Below are experts of layer 6 (counted from 0) of a mixture-of-experts language model. Rows are named router (the router's row for the expert), down (a neuron's output weights, with its number) and show model dimensions 0-127. Each number is 128 + 32 x the weight over its row's rms, rounded and kept within 0 to 255. Numbers have three digits each.
After each expert's rows: "comes before" lists some tokens at least twice as common just after its tokens as in all text. This comes from a sample of Wikipedia text that the model never trained on. Tokens count by the router's weight.

# expert 2
router:193127093119142135125139148110095073179170159156133110157159180141101111123143099109178094179102113072071140143138120142149143136119153211131131080057148178119115172178086106162132072150131134153154100116150088121070142094085125077143092119094120155134097134069129107160174168127149166181144140183132111165100149112170077097128130128125149068144152102180116169079120163125087089092107
down0:128132112094127149094179099116084086056142139156124145160123154061165100109132169164108115104117164140129132143111189097148127157161079072156139109129125145152138145098183129087224162094099178139078126123123175175185071106069166102109169125163125113082160123127135128163165101085130149146142081191109104092159085119168156139152117166129143072137107118116144146101118202079145125159102
down1:122123162180081136181118102144079166149115169154125128143091125150138144100179119130079106211108141113138127140161117129125119172153097140052119119128109147132076135093099212132107145118092118128165105127180081171131092132103132143191134145101057074080159118102162151132091109156188161107193128172149166142155175096196131181093180122148127087130157097104125136152127177147132150076128
down2:113177170160118075124147075082141172097150146128176139151160110060104092127085160112067126123126118144201142174138114088156145152143103158117102079129115211141126113177146070129119158135108166074163172139144114099132123172127066148145140141211153142085132151185149128140123181155132165144181163170116120118136098181110124119068144086155137119127132090135076153155142076170109117083121
down3:127086184124109131168101118094128189144157105111133163150127139115126124111113180143087123135139121133091174205162094135130087123165122088094087098183152074117167098141036122124089094099115109140143164139132153112179104155077191165057112173137142144142093072139120140101074114120093165146102142156164114068135096110174099145158176116142081180114163108086088179151151101138114079104122
down4:117155125105151150133174143085110148108156082156089181179049081087141140166184160140101157161150122179147122092179179142121127163131169132166166124054104093063175102127118123089107143146151158150142111135118173141103125147133204109110060106152106161115173147127152141156211096143146101173116164175121155147162110143107145124122102108155171148075118170157190134160161155106163129152106
down5:131188103059168069111159078136115121146118152120127123108113135159117145107113102156087160113184175123103079154184136123145207117168142146134166128101112167116078145127138165170131136153139156172174156121092150147160169150131134138118084114179088143136222140136088155088091109101043017149134140091116129081150142148125168154104142119170103114174140084130119127138102143098090130128155
down6:109123070137120116064111097169115151138182118156124099155058043126151145112156067132100164092116104170133113148052149145077071132147165131146110118165097112072140139136169076084081141133085084171128151146154086133139085129144119121139159158099150083095092134147168166103174114132168070119140136205112145125108146119166125136088145110084104167123163131076149113105103074097093125137184
down7:092186101145071085170099148126117095090135118146140163143117118119132125137176148221123139128124176121146156131125144096160095083134155164176148139115152140117146127182155166109148092139121104108108156107123119138154002170084090093133118172175103105161109109149037114094124166111170121158179161110151103150137135133171131159117094096120158097131123170124100211102140148164186095164131
down8:159086166078174143091171079176124103155174169144108123063152080156159132148180180091088134069128171125129078115120188114176139116139107120143108122140094102151119086121110123138165115179101102188090155193102156199149158097186190170127169145095124144107126123138101148122098130126116189113149165134142117099137074110181112116064145145150150115100157146112086157142140109092080155101104
down9:134207140150082135092106175133126109143104094151161211118189122131133154095160122103115157148126083089127128186123044211153126085136117159134137111155137147068135191166124098095205078167169099118123165128146142123162111066095146089154104149150126085125109134162134154157153112138146086113086130097081136192152184107131121112165111141070149176093089115101133102128121126147116145095146
down10:112165147088103190127155199169116141152123119085128123116205134151113117097144128118166100120126097165127133092145161136095170116077168182168132165125167100092112169127154144104151057134115074078135104139172128153121086219057139129138120110150106135163108108097200149108115099176125115151070061157113132142095133088113158160122188173162093163118099092158126115131091109128113072157133
down11:108083163099132091157145127085153118072085139124155087126077104153164105198126183086171128144103113113191086118152169164126114131130102092172100138138146132074104129145097087153113127188116201118059117119113085068087153117170125086154125123136111130085095162088111136110088168113146065131125120107110112116058128125195128133112124078148095102097141093113200183083159161135168136151133
down12:088088126138121094085056202094057115093119154102133138091115143134080092112098148155069126141167133138184112136150131122146072120144104190148045150192116141163103141118106123123127117135128149129162077094122092057141096112146103109094105128092161133148094135130121138159103159123117082105148071155120103088127199142110109140184116166098097141143107083123115118123058129092035134097101
down13:133123101145134124191164149099178119114140089102122104109128089121134130148100134068203120071117161129107144190160133107143068096185096143135101045159132153100148151152128134109100128127067155125052121129109199138136114155104146183140168090135145155141060145116151152134108094170089109112157108079137149094083112157092104151112119148130130153090125060196124086181136121120089148050146
down14:114095139137149182215177087134138170074156144095129145159150167171156153156105059163138127130096099089124124130120089135090146169131120145105127096181125077075127134147142126159095094116123087144156183179074086153143128108085103070084139125144171116138106082182114177133138162135066139111096140142125181138120062123110103173169176145106135116153185162150075072142099094123156099137098
down15:148112098149141125138113129114134066151086095135163123144097088108130151152195139181076099169132109195113128140147225133135130149170158155147108173155120146114162082110167140175084192121119172111075112092141098157090123192177103162113166167126100122069097122115101048118083130154105165170138152090089161144107104136133117062104105131179137173138132114140174166082123147122140097161156
down16:113135104064141072122124162152136143102159097122099122150107111177096129173116075109205079083053136096119173124153080151098105136122105107133117129162116073115138042073152146126144179164184162105104109192158096095101114102118172118137144103161113161094080066141115143070101145078175133149152124132077149145158121098125148134144148086119137116092157099099167124177111127094146120204146
comes before: "\n", "==", " |", " ==", "|", "|---|---|---|---|"

# expert 22
router:138080114157152108144115118096135159132166107134133198125133116087189164122142107108098183140095105156146140110119167176100181174147144117178157108104131152069098145115131160150142104138114182142130188121150148151086111097096101105123073093105056126153121189133167103168135110157122176100114193127145157104071086089111081107151077062153073114164139106176086135217102124099141148108144
down0:161187094079198168131107114132145142105115124104130083088153103127119108095138101142098072177135153024132167091126098155098124116071203131046101069098160110164113132152140137135157128106137100108116184171118099108164074071113105140107115173120105129122118126203146173150116128086112179092158147108153103160138158119111155075179101140175104092139092103105120102142122157115172122110134
down1:098121082145155136119119156165125116133088160115143096081080109148113136151121155125128141124118149113119105129106098114161085091131102166118112106129121078161093153137045171213131067181089194155096103063114149067155114213118129142108164159081099111164134120120146085067159154079069119106124124153113138175078086108151061162096130149091095142125174097138126107135092146148167139182126
down2:086101050142082125171121120173116111086092132181161156107158110148153112107125133122099156107133107115133148092088154156131141171158162148112134160104136156068188119154148124120104163138144120097117117109095127140131086080170098088162092146141119141140144085138108103097083108122082161129115066089094132162158054142136096142078150053125100065176156135134163156116140059077200175159059
down3:137111134163130136123102101116122134159118139183095120135061183146171150158145109151110165182115071158097118054110154130169160181131134131128182104177183151146188102140147186089118090152133175063159195155105116164167133132141153107095052129127119178165125130098151127138090120194047085123147151136124155117120148176152162145184151128108124160117151159131058124153131157144123138110086
down4:110141142063141183108154130119069063106174156146177159157135148127094154188079091132128167129072174174168147118108106130110099102099073106061147061125152126120115153118127131176148104209101074146145117135056089110112200117114122103075125118077106114159126135093108189145098116152169103133147121105112093100130137080115117146126119103124137113134149153129144123083128109091106115030104
down5:096120130141163106139095104098130091140110110111074129135133111121148137159117186069174125112132098146043149074118118126143196170123092129134129072148097137150063138070088145163114159157121122103145137187139098178070126064109127107145096145160149119151074111125133141118100082060116125166163098176158090095114146101143108128091064175112136184085149172111130077135123102177123186150189
down6:115094124137166125178139063148107130160131117154190120161122158111104128093121133171074107167122133109106118157158154168119144132103106147084127142119138094149180101056136148110118156160162131132103188134132099129090191107128105107172139115122139043136048142105113156106104105104146120084122068063125107100152154097120109047094128206100155134147128096131029178162151127122175125157159
down7:083114123154127153073128125074139116102139145096111119158091132141152115190078098125128123068109139107113135131152106164102114122106081145103187166126132155140116101076164148133144118114127113076157162152145191206142140160149130117112134109184104122161194199192104115106132059117117118084083130080114182175152154134167136150143186119117161125093084152103138071091126111145216126133194
down8:069143127131213156154161110116140108103107096087138156086155142132093065135130133147102129181092114149100087128195119126124098147130095137108095107189173077118121084107113121135171123110160166098147111135113166096138204157145135160158202085119170118166152120114094098150059139109156160154131150108154102107096167146038125138146196139135140122130075127166154168196155157180152139138135
down9:094129152106099054136118118165081116135152162101186109102082127129087083072122139155172161105091162177124128119154147140090180128119116194107100118146173148052155075081145110157120158201146093186153138114116200135119156112127147123127103096133107177152155051090142190124104192093141135125118101156099118133105147155141124151148100099104120102167136149210108130145126180176149135135151
down10:146132110105168179157131153106164129086098066159138166108096146138125158117180114126123136149116126166158123170156130121151116128219140163137134168102075120043150158128119067110083090147099100124151150128115068107159097103146097151113140141120074174195152150128125102129183149088093136130151185155173109115118107172104132134124140120079151166216137126160178162092141103039099094107153
down11:078173097170098124113160149100205112142091134125170152092141092140050150183142105118177039098119144104119111151104090084161084139082143125084083183159149133104102071150141083157121135150137116144107135089121179113157096170144105146037171157171124114137119163169106130150174121103136141175166087177119052069107106119162133082150133121110119101131143130138163113110115115117129141114093
down12:122173086136110094117122126094128197121115082154126170173093121163164133158128057146070133145073096094175074119099098147051145154168157098145068200140160102123106126183131168139100176116089090106107149154138189142084144122107126088084151105116132106107170119099121060128087124103158169142114087081092091105135132115144119132116130161096189115074146124163136117128129113075098096112185
down13:072133154159097064098125111155162056087153130103155033084142132085091114131186133159121109133175183120147138103121101096097126091154119074145112088073129095137126119065095094136127106153126113106178052166097128072170157154121105147114129099103062126143134049079136167146081130143156092125112112136109177107128132133099126119150180099124112109094120189109149109094084160142119116154102
down14:178122081155184141121099147095131143091083122064129151178184122189144101099176105145108184164132153127117088091109110152123086147149203079090127176100148090088083121110132151073101127119129127121182110169121150158177149184159099102118103060167135130063082121139125133143136156155137164177115132183122122142107140114169144112181120124154168083169135106154076125168137121095127154134053
down15:119112134129157103155101173085141134121183102155085132136106112116176169102056139132128113116132162171129090115120170108126175144195085077155128092064098120145098173096150134104153138105170149116126148118082101154194179092176167112155137095170146114072142157125071146141110125139115121086154063114071172154165094133120164114075136165146140210142101098157139175155083088069165127138113
down16:107126083109145115145137166129176100159134119139173117075118119120141106117154136118118150133141145159187124122105069152102178114088128080123146092109139152116181143112165154124089104172161081120116112145149111069120133128172142129111166068156101190117171091129117185098148110076145188133109125126203137182129165096102103147080071138171136129130112175129065074097112069101023093105104
comes before: "\n\n", " The", "\n", " He", " In", " In "

# expert 7
router:192194113107136141138117177089106087109117108105123112100084156142139146102128130105183114167170161118168082056095129172134135081173147186159097128154108168120078167135153176083165083100163152133097152098117093160138103106176136145145127170148163121114135125147101139140130063089145097164072091160088132185177067126111079059097149129082149174117107086116122148091122156151108160168138
down0:085077125066174096133126128162131135115141117146119172063154105064098215160156138123114132110097144128129101119087062124139138141107063085160093105154141139163133106161200094084149104120088106163155090108105195200107167133105113122144135136144120189124141135125140077141185200106122118139122126120172165117074109074104150136107109082150107086129119103098096154143113121123066143150069
down1:111124104129177169193115128087119061121187143124091103107173099121079141162091149210157125143185094087099149094129162091117075121157129145135114150149111125134147202102114153166127124110155133118112147134162111100178166135169132116137175088108110100162098187144170127111084141163146155098109119117125169107086087095136149161142134133100118103072134197130109042146195123128089069164169
down2:127207190116132120102137095130120107157139118191113146155132171148156103065151118141142122175133143140075111110079150166104110131113185163100122091086217108146166128104114137153093131183153075135074143111073085124119136116119115073095122141141133102147186149154124138103135122092089138160088148182163079126103127063150191170141143180138087183182081123150107111142148143175131125187145
down3:158147105100129173158168129098079112169155061118143129145116130094084159126142152092190096125186109126111153161164075114095116158104121064103117173113115087005168135178131065126119089103120114149160096105156141131075079115117119128158117131118119079122093132100147122109146145113157089134122077121088104122084110132111141082197170160100081155068156136129140113121085102119185083104108
down4:157147111124145086127099114122178164115121105141137078083200138209094109161138145104138121138149117093128114125110105106111102178082184142179138081154077105145094112159145182090135124138068094123087108078150129146096138132085128142112146141102176140158075079117140075122089102114082108127074125136082123082111136106097185127092145124097145104140137087166159074098097177081139149101025
down5:117100128114110153124068123170109115127141153120118149107150116089156124108140118077120116137152126127128079109169049127159154094175202109152151088149185119160114086127077161107190124086092089168145061099120092127105144136126128146124141109102105158158105182080057097134153111078064147155117148096114178148153117113129092067185140119114174095192136092140180081100134134126184090178159
down6:168195173101130053162111100086171169133138143132133110103137095137159125187111085159130121087154152153129133156174069112154073153103116152162147092155072104093071118145128204149138145166101068102137115137110098128113108127130134075155134110175126106152101154122096147167123104042133108109076096089134152172165092111165124107131105093066147067074101150133126086107097142160161158177111
down7:153129148124112140069136147126156136239101120144117093138109117124113166096141103166177131105113169124076043109105053155121153106141163180118143185114098135173184090101108093109107172198158123166142150145081124148095165147158116102150144151156118136122127107156146154118149141160121099149122113116103163155110192149167179147086107157108144141108187094136099189107113118120214175130168
down8:123089099169161072128150147123157069115101161098100142068113121145176166153072134181179115138132161167183160095135163138174177140153142207162203098109134134110137112142116125101088120115098151149098104145128135126138186133110168072122108123166114113131138155175195095120178126159145079113106139118155144127105068166180089164166112139193139130151148129147216113175104122121127112094165
down9:130140120068143122095127121164148136150179124077165134118117148132125111118106086100129140164151158041118143136099150093174192131138120100115045070149108108119088141115127112180085094121157076123136119090118080140069107248137122145095124151074147141176069126075152126178126064160098076132126119114131145172105143150074201158079129131119123125108146148110137126137146113091157119122102
down10:085168113118125109111137113158137134128112052083119113118121118099129139154174099115130185081149152196138128088114136082098197116091131114217142152097130118101134117147046081143146126175098129073089121105152111174143118171173084133117120092108089148147096153170111099120075103164088149110145190198112112161123139152032121142136148135154146122111101130108118101112112128055107113060116
down11:099104127114158152110072164198131141151133181115119103139057157089128140114143125146120079177107100112086129119155111134171107091151075169144160202157198137103171121167142165148149149137128121127089115152054086156080116136083083083102076141100165128118138124190122115125064106124124160147129113157103070145133084073138175142107145128153092133129066112152063154132142177136073173134117
down12:134062176115113121126219148162138143069101116136168089169150132168161103132140092190157117134145076163067094131098121126125100115104090110124078115112111136127137139147130141118183121103151108098147102164199165179139140158107125107202085085184135154127113136109114188109061162163128152089141097119111152149098138141106132083147116125103073127141097123138103126050093172183130084127193
down13:132105130080149067119171188143148085162114129105148084126117082096130147083133070063170114100095092108183169103142117099085122163089196159065149127143134070095139095121114162148105097141141087141149134123124137158153081126079097062132160090080164157120148104106092160095136167138113082140141170124137132050139161098122101139094110146143132108177069169077116129152082111192130151108151
down14:128111099113138229155095172111124152133116130176161128134136079152075164121098141153100133131134154107114171080143075122137139165135169092132116124141165088131199080126104137122139118173102137150163107107150113187033114177084155148155143047135120132122136164168112136108115166119129097087102169121119144188145113122098210147105107111160064109186127120110090089111149062155126142178126
down15:136124149094160123153108075084148121077125101165146082163093114151109167094137135144148149147112148178146056162163155108160170069139101110144113094107111198121132134062114184167162158092163132179084096128146169106120137128101155130127130177180062180126137118065184131169152176119161116137152136148091167072163205175114139154078085119128097077148123107140145147086109154115124117102152
down16:110092146175176127160129084105093126075136098091127078181163152151098156122143142146093163134171097204080098133087072099120124152118121139068083174121173157144179135219155103127147101078148149186151118151120098113132145130111125126112177124116044123110088166138172163066159131122129118154144073131130100145111130078148150085135155162140156099143116122131110138094146067155211123139108
comes before: " | ", "–", ".", " |", "; ", ":"

# expert 13
router:146146163157156168142161165098098106136093142121178111115125149092097104154170147081118088108103131105075137179101199136159163152118133184131202082169051110121099077114131194123072097114136129139118108108126054104127150171134164169163139150098100133068141067141131135146129144142106186155165139088119089105076116149135096113123145112130085188073146142146189147112110159129130155061120
down0:149119109124075117154113068114117083146146135097161156158114110173031160090133140139143177133118077156147184154111135080120105108137127137073143111129120154071123145183103133073109100042119077125118120143164160154096112126123133134090083105115122113128110103129067181127093119117172126136097202120165183103075136100145091138136109055198111135127160157204146111147124105114176120143164
down1:120173111079138096131152158189112163123119198110106132122131186130127068143090124153094107148142173135113107106093186132159200145120208075173118172164086106098163159115108156138072098113154176076126183181089159126108084126143055121142144129110128109162090107144169064138151127155174111163140096158156160114172120111105160123112111106134129095103081116147105135122131057136093092171126
down2:139142079112103120085112115136129167115110166091133132153134137143104120130209133158099151120119119099126120092088123153115155173083104154094108212070151148154069170141122122124117151170136168116201132127131180127186122116126108086138138144140171115148159088141105101107044084159142142144149120166187120176128066114113114116140149130075130168175156123139121146185068049124086089120207
down3:136117125126137106142152073083158148086129154107120112092076025136126116155088062121161075116155099108165127123158090129176098150124115096148114089102151136136167128085130097108113193138154160083128119131068134156118118114058151163164139155144155129141141098150114163115128145140166032161154097119072155102164136064148151150189085095123086118125135102111089121071113148157145145112042
down4:111194117130101143069171159105083082152090126090116155165102156063201116154150142210159146142146123164139145160099134125123058143128128109176120190131140115171125171144102129091154118111158115120154215202104149130097118178116119122128090126170165121096113141145137110149141155108176122082139171128127163117182190132119109134143130139132099111143136159047127097053174108111115089150103
down5:155118125127112159151154145161161149106091150110076138127100133192094134106142122084085134111098191142092069139139132060136200136104187142093119066127166045096134121063105189179084145110155140125124128158151137155137124192091180129143165175154075140159128142113118109077147155140124133108119099144125159099125156118165111091136139118100145177135122090100080146211174163064103118103131
down6:077149112124143075144119170144136140175171150181155152113133091118081119158167123156108144178086115104136126077144143073045133146045176137156163100184125142127150090131121144135108180049133085216091150094110175173148104143168124164132147159142102147132100158099152098130129130107104136088147126117131103101075149153100192154168126120093139074098086107166143115125128145104209139122127
down7:098109142079127072115090082097073107126120214093143099102114139100121113067143110134138123147124152110074164106138183157149098213177187084147145129175147150126162145112079118147138140130192145153069108151156183135105086108096128130102124140089158198161131094191139088115176150110159147165092128108131117135152176206135122177070147079136110126128102121101120114121174150098145151136133
down8:139089091125118119128151155130084180156114075146137083066127087135062155119115115129148104086191101085172146159174157167140138144129156154123174115105120125132088160126066078169111119101152182098105220072112110146091106135103124105122183125089140131180116080127161106122121089148089126151063095149137114110060180162115205117111105139070142094108132108139126150150126117158094094116182
down9:141172123116134155107130138184105123182163077117136054113155093152175049074098092129134182112133144198081139149129158164080121162149137125154128080180141129123149160198135108165133095089153107078083085187157137191156076120082121119119137152067096139139109086138160113147093097139145123145121124141126159162086144159155083104168147080161103140116084107121097109150095074080142137166133
down10:117133141114139129115167125092095055131085151124120159162135151125129063081131095124161151104123105134095115060184123168168165099150127150208167112079103155080109147122122067070145143157132134143138142181128094124136170113127150108098198107095124108140172158109167195145123117158147093052127152078122159176088173162144167133188069083121164130091105098126155136091139131172147127080122
down11:141102135140119127154170180135141137061140130160136105134114090135153102120056188121159155112102125128157173070111116122137175143094207169053138110161109142173167083125087147077088173114163130120103117118119082120130098175109167138130155156161129101064163160190146130109174090087129145109171100143129136078112115158130172098125162178160149124152156192113103062118157104131112170117197
down12:137080127129159171122166145154150147181193184144137158163163116164109143101117137135147047180133067138084136072166138155120148117085107145176143099067143116151153057110112083093114148172152091156117123129114128155108160139082120104159115100105124154089077074074106096127095179076110137125134150106172142129098165109103078094122162164088115144106176147202143122102107097102086182091133
down13:068095085147137112121135146155133097129114059110110162136169140124140129105123184118146143106212150127141129113111107172145115185135139103124137177145092120086133152102096151097146086117114192144151164126110090090111137105160090098120111167122121173091150183092184150163086112100163161118088093117078162189114181134149213164131144134086123087087124208060156132082130168103097144102156
down14:175112154139131167136153106108144145114149166161157130154119097121081160164089085146167081167073123137116149125135112120189218104067130108184162131140160087138065116133118111112092183062108107098102157108091109150110062149121129087107093146189122138104161098121111233121124112182128115108129186173168125122089109141152111142084120145099165114138159103113191082163157136163126150152139
down15:090112115209086167133138111127133102129139106125074083169119107137117126138143150106192175124122128117098072125078159104109111115099117132134179170118068172075110129177190114088093112102093144111103059125187115110136158140143140075147105151135149167153103120139121157158114138067194130102162121161061064188129156169139161148096137079113121139061150132141058167120119114146124123181142
down16:110098093120160177170148157157158130093110130173124089168149119082143142120092119175120146173093104109105136158106153127182155215144126093174120124123131115061163134191126078082108109107078127107142137135201082151126121135137194133160172092177068163144201185091135128104154159131120151171132149119124177107133168140155207186077129127159161126095119123126145131121163140113139107180106
comes before: "1", ":", "2", ")", "-", "\n"

# expert 27
router:119127163102148110116083153135136121170133170159120150070170163160077089167120097092105132083126169124083102182202187141154176136138091099120109161080113160118182114122154102118142193153155148096129095136108165069107129159084153130180139102119141129119148132112166145100107083055079109130184093122088088154158153148141146093163104154119111085177124049112164107119146114157119119164202
down0:135174163184159131159106166136092128164121095141135130079130073077186099137145108181089108139188152084148179120106065082127126087071172178106104125151129054139113103133145092172125062185119120199123108124118121131101127102172086110113127134102089166111133121139146072134147119110111098135131171089156098121141111085121129165094114112084096082117100181112150106072094066179132089102122
down1:076094125134148107183106119144084095115147163206150116120151135132157231165109158118100129129167163099107150112128107103166131127117155169139162169171158166159097130112094186119139089130139168166140123153148093132108099086123131132165173174127126183101154104155149095069161141131158144083119185116132162206167200121139111175145112108166132141101103154126180142049128125200153102131111
down2:141149102175076091204131088112132070129099081125115119076158134137096137173108071053154123128098118101116101127136092136168097040141121129106092129065182173178167153147067092152161068126117141068121152089095104145155115182134180126119161086168116107103119160128119108132109054137090139095168135107083073158122127101115093103147146143137111130133119152142150144114075127127160166093157
down3:133062117098147111112113158092078129089160161135141145157179173095189160094133141123064114144089121114081082144136120163153187104100203160157168142141075143093134118144190117133150131103110194114123115070118079154134176151123135142123108136169156080139104077159185110119154119184159157142117150124084129146138104139115159048079122152107102163121152062155094131210108134133132107106157
down4:117083091163156169140124133137152110153131120117114092089139149141127087167057153198127125155063109113109147097129186125148132071098173150158096136126132135098158100140122115161127076147075173140178170136043141153164031099100100153202130175093138120169132121176132135160159107097103198093137132143118106114141126073123156129105127109169125121087087104152151143172135053123146135172122
down5:122143115157096173084166148167115120124171203126149063183179182133161141163185150098082124138206213119126149089149151198121124169139140124185117106103152154089130187111165087102148134113086098163123094172153141168099095151084140147125086133168126129089095112119124153151142102163186108117106077140123118146142141122166114123146130096161154125124084117087174159140094146154101072122182
down6:111122108183128087117127095069107115169116097120116149126142155093130136143117132168144120145145069133098129129128119131107165116161096089093100077075140147205108106126150131148130129124113072124176141132147152160116156171092147164093151101152143067076092102140118126140122087147171132154079188117175097100195144108106195152087123160130152126164048121178102095115032077201155150101102
down7:069133100152125078140139122116143139135175127081106158148163148177106119107149123154173122062102124161092160137168156138079170187116178122114122122120058112193144120097164139158126176088116118122126125123130142135104174103147180097148154088109166089148067152112125137126112127211114116101088117086208133139104104181063148116141105108179140170136201089169137154185138055130132116141112
down8:087163067111140102165154092105125152167136054066175070129102167144123159127142097149134111206105078132108111103096156111151176168151171066139138076129145114112108069138148170131122126139099137130131102116104110157089157115179139133095143069143177139093165153136157142149085081123081125131147178108135189156095123127042119144090151124103122174131146143145113036130099150093173125149110
down9:138222150091164160130137138139150170134149099092119140094106075079177097130136119193064043176133190172100157122155153191102161140151140132144091121113137129066123089113137153159163098199145113102138118140094125105133109093112109149067092167065120121101107154160080071096168138152155104115095114121091164097155102149138158098133164104146097134160171126129125105099066110126145127099165
down10:138111156079104144154174145161117136073137131089140183150093144133195147146173081087113100145147137112177078115123186212208181120146161111106140114140133100101148119180138167179116143154095171139110132119103129096127143096192134115117067151127135131130158218123145147124168113171168150127107105121105142109147119141132183127103134151188171108169128191169156097101116109103165187127181
down11:085130148074058135166113085158140120107132167123112132101136140130155135154104128124120170159159171078157115082183135151088065136030165125086166097128142143116103063139099159137111173120092169180108149138162144136058136135119195192130152132184108121154113107143138122104101173124118058133158138115089054147075106120102197157177138086181138126159116154144120136133112146130118097129147
down12:199117146170077164146112110131193098113140120154119162130062109123193068148188143111118122146113133138179136160114175192104179133088101109033096122156119112145154141116159131120080124100150154142145108084122157183095086163141091108126149142164156196121170165108150173147135090142108189133148147126117095113184137071140113090141139147148138127129126166173178176127168127189092114146136
down13:140138138168129089158096078085134079154143116129123149117148134151090068160220124127154137165196133153114127138124127126135096154136154116208155129138111125169111109135149164108091136132090115114139074186149136090163109170137119115127159135160139172090131083163143154122137148143178115107104163226173124072154173109161116153183045169202167162186106162127128168096147104150122137133136
down14:144058105147109139093134084132111164124082119121095108147162154146122208120128146092172120068143179112107113134068118172114089106106103138095139149131131087164146164138138081130183127146189096162104193128083154146124195123155081126106075117147124159149153115114205153114167170083136111150134174111141139135054118120137074133164150191172102080106131087121129138191186109123100134102098
down15:167088098057120160190202114140114113114122135119170068075123145108139148118172142132112139142149108178210099140153100142090137104112124099129078113136182118130119198115130080179131153119152113155099100115144079101105077146178131067119134162122118149127099076118152150126075144123155087155065090130142080164073085138148164119192154127109147118116170114101169090120086179170124078119139
down16:116186119146137182105165170116098120123108094096080126100132177138095165094115170128128092151119118172126148121143063048070081133094135161088140149086117088149147164174134146159131194110143120094112134117180158211133130080161186102135106150099146118104130085123083116103172121152078095143150122125107197134070119091085098122150106088101088151114179065103131133151103084138074132121109
comes before: " the", " to", " by", " a", " in", " to the"

# expert 5
router:134165162175123110150138097201192102092137092171132103182123118145086156088136144100098067118134158066117119132176115163162179100063133158115170106145116110104117155107122146172164060136088133173155100166118125150146138156135157142187096113119065139085143090126052108121112102179162128087131178128101133116118160143100077076174137136109126136088158083199109157116095142142104077136109
down0:189137132094086130119156101193146119118101150133139133132142190144134139134186125118131104108176103062140120128106076097074116100126170073118164143120193142163133132137107099100122164131067122201135099107089018147186108127129105057058121140115116180107154166132152150112085111114113152167109167157113126133100101149131161164139139128143133107074139127108219119116176111115135099167162
down1:125107161167082134104095142138156139099186179178145136123170139132052119161180114160135137121165122106108139138124113101184145134116117134138081144103123093106159099131078131191074183107131113115130102140152161174117100097127139135135079149155047169072132152070107105163098165144149132086129132131188105060114073106172126135166168155131145143162172131103084044200137114135112085100157
down2:123138214123110168140097123129070139091134137132189120142085044104149146137159133154133087099105083138097101164133124078122131146151098080100208120140145101021113120076134109131123176124112108165099174144119102142114097136128156140164130120131090120120194133122155114158120159104154122112117107109134085154076107097121176128203083109138115122113087158181156103162050138083181140118166
down3:128132100092139164103182157146133121121147146216183123147109091136141138112127134083163081094069166110163094135072152187065175084133125120081139170156081090117122159108180065132126032141118077151151091145120133127123197145124135183150141128096094115074166123151078162120115132142120185151151134092177104127158125170111116097161110173162147150085141163133099137113147140127130092162089
down4:131185168128122101139152143161118096111124096122154148131171199125133137102146117152203153167101137120117193115128172101138170153141121123190082148119147154185083132168182122156151120104126111178116095147151117139135165131125151142184091164100091175174114141126129140064131135153065224104080140092093159113153075132196143118158089159109131155146154142123140152117073184071172123104085
down5:106155110107127165136191122111068111142128175098146120142140171144074089117102089149117084106061015089110090103155123141181077139178119147135153049154118136213080026165145154110143139164127133173101127112112134108102107148152108154144128085136160119160127162144105138117173119124180157157163125110153122149155141116156118172089116157146138131182073098107119151150121129123145159162156
down6:109164122140074121131150160142118126136048137113136182113110114102127116176152140098157072130126156188083109084136106100125090138115109161165109105117160119133131119155113129091059145080150126129124151087167116105150065130100126025119086162117171091114110140073163085141155098149034161130108127067131127154092169146075126083154143151111114141110087081098170138137136072109075177145088
down7:101090190130137086103140089035095188151138145172138119127165105101114137118117114166114129169126116149100156132132126130140161072029137136108082185052158145140087106069110138154160170172103098108156153154157097139113148119073154078104118096153165135140103112143124105101099135155103124125179118120117096149168160140071137173144093123089155130180121137151147095101154074126039158128162
down8:125118126115146102123111086135144134101072160120137092180097121159197174159112105100138128168150118131174093068111093151099119111110110091092080210133114120140156072183126153101117119080134169086139098107142119142132108115085136095127126175067079186155109142089143059124128103137171145167161115132174202142162150148185167128168094148069142171130140151039127116117079159129112120100119
down9:171122090158126129083137143129054129129140163127187121155114122169173156106104144106148110190140089102085111121151142058146110135111153085065151141149120139113133104155115151137063121199095072119152083152102160118120091204189127135161109119138082148125156126161172139107160150150125069090167109132142105115104138170146112163056118115052164093123099075162072158147109130087151127113071
down10:111134099049119146078136097111144165058111192078125100156138104152139127137144141184125076178145069145132117106090137143121163156099105105121176112119119112126127166150125066127091114130108143132125140071130103185118143093089189130085112176083110117172154145126098131085101123128161101133142127055039157129090100148153151149126125155149205169105071130076123117119191165144135155113182
down11:148091110163134152165110137121162079145126128148165123151161194146114159136160132066085079109145118121084134127120123119147161144127147116127146191121131143093118138160188111178154132111102083090129103121103061178116169109084111145150149073077126106099111083142153197123147094159140173056113123149160168102104161193123083131085169116056085085124172183141148172128086105185174148124098
down12:181168135155146101169145166133142155107188225095089100170167154151145062204133101135107144174100122101150122163126140108094099106094106159146159104121114105117127187139118065176166117104108144157130158146142093135147187136107146156155146129118165151098145168141143082119121119140101159161156147235057168119135185150107137128151142124169141145173118153116151187149130104154109130062151
down13:149055166068100170145177108106158148099055138081146182119138160117174124131166082172122181162165126147124138133115136105118112144135181094155078167182135143139158105120064171114098173112174115114156102146133104130116105166160107175146141172143136117141168107144175123180096183150134147120092157113079142065143112130063124159155165193117195133150134144064148122169130152098132088127124
down14:130180163082159118131143091168108092106152090215128136163107108175091070116131108150084143177105146073125095147152091096107147127127137092093112130125136133116105122156098215174174090135102176159127138065183125118149125110136126194116053094026120131100109125104108074131119122109139178097120159101157087128124115087139066096113148149145101112129093122179094111152127163105143117084123
down15:074121143152147130144117129079144152112147145120142156144139095132130125088171118176123114174160145151101186127169160140135106170065147139059131112135139108127120054091144139169132155127126106140131139110086114118135123179118139114220072152113155162131102077186161159148166135049104164080133133155133085098098111121093080125077099130175132147139151132074164155041113204147093175139084
down16:116151153100164110137136131076107147140134106120164106175131060132063122131141126151134145163159109081059084149189145125131115090106145134077076118068130107202127166206112083144135044093125182102117185137149131105151124209129161103104115117161125109147146157138131117068178134131105121102128132171158146151141179156124140137149164082152129174113123104157092086171148192175164122128148
comes before: "1", "2", "3", "4", "5", "6"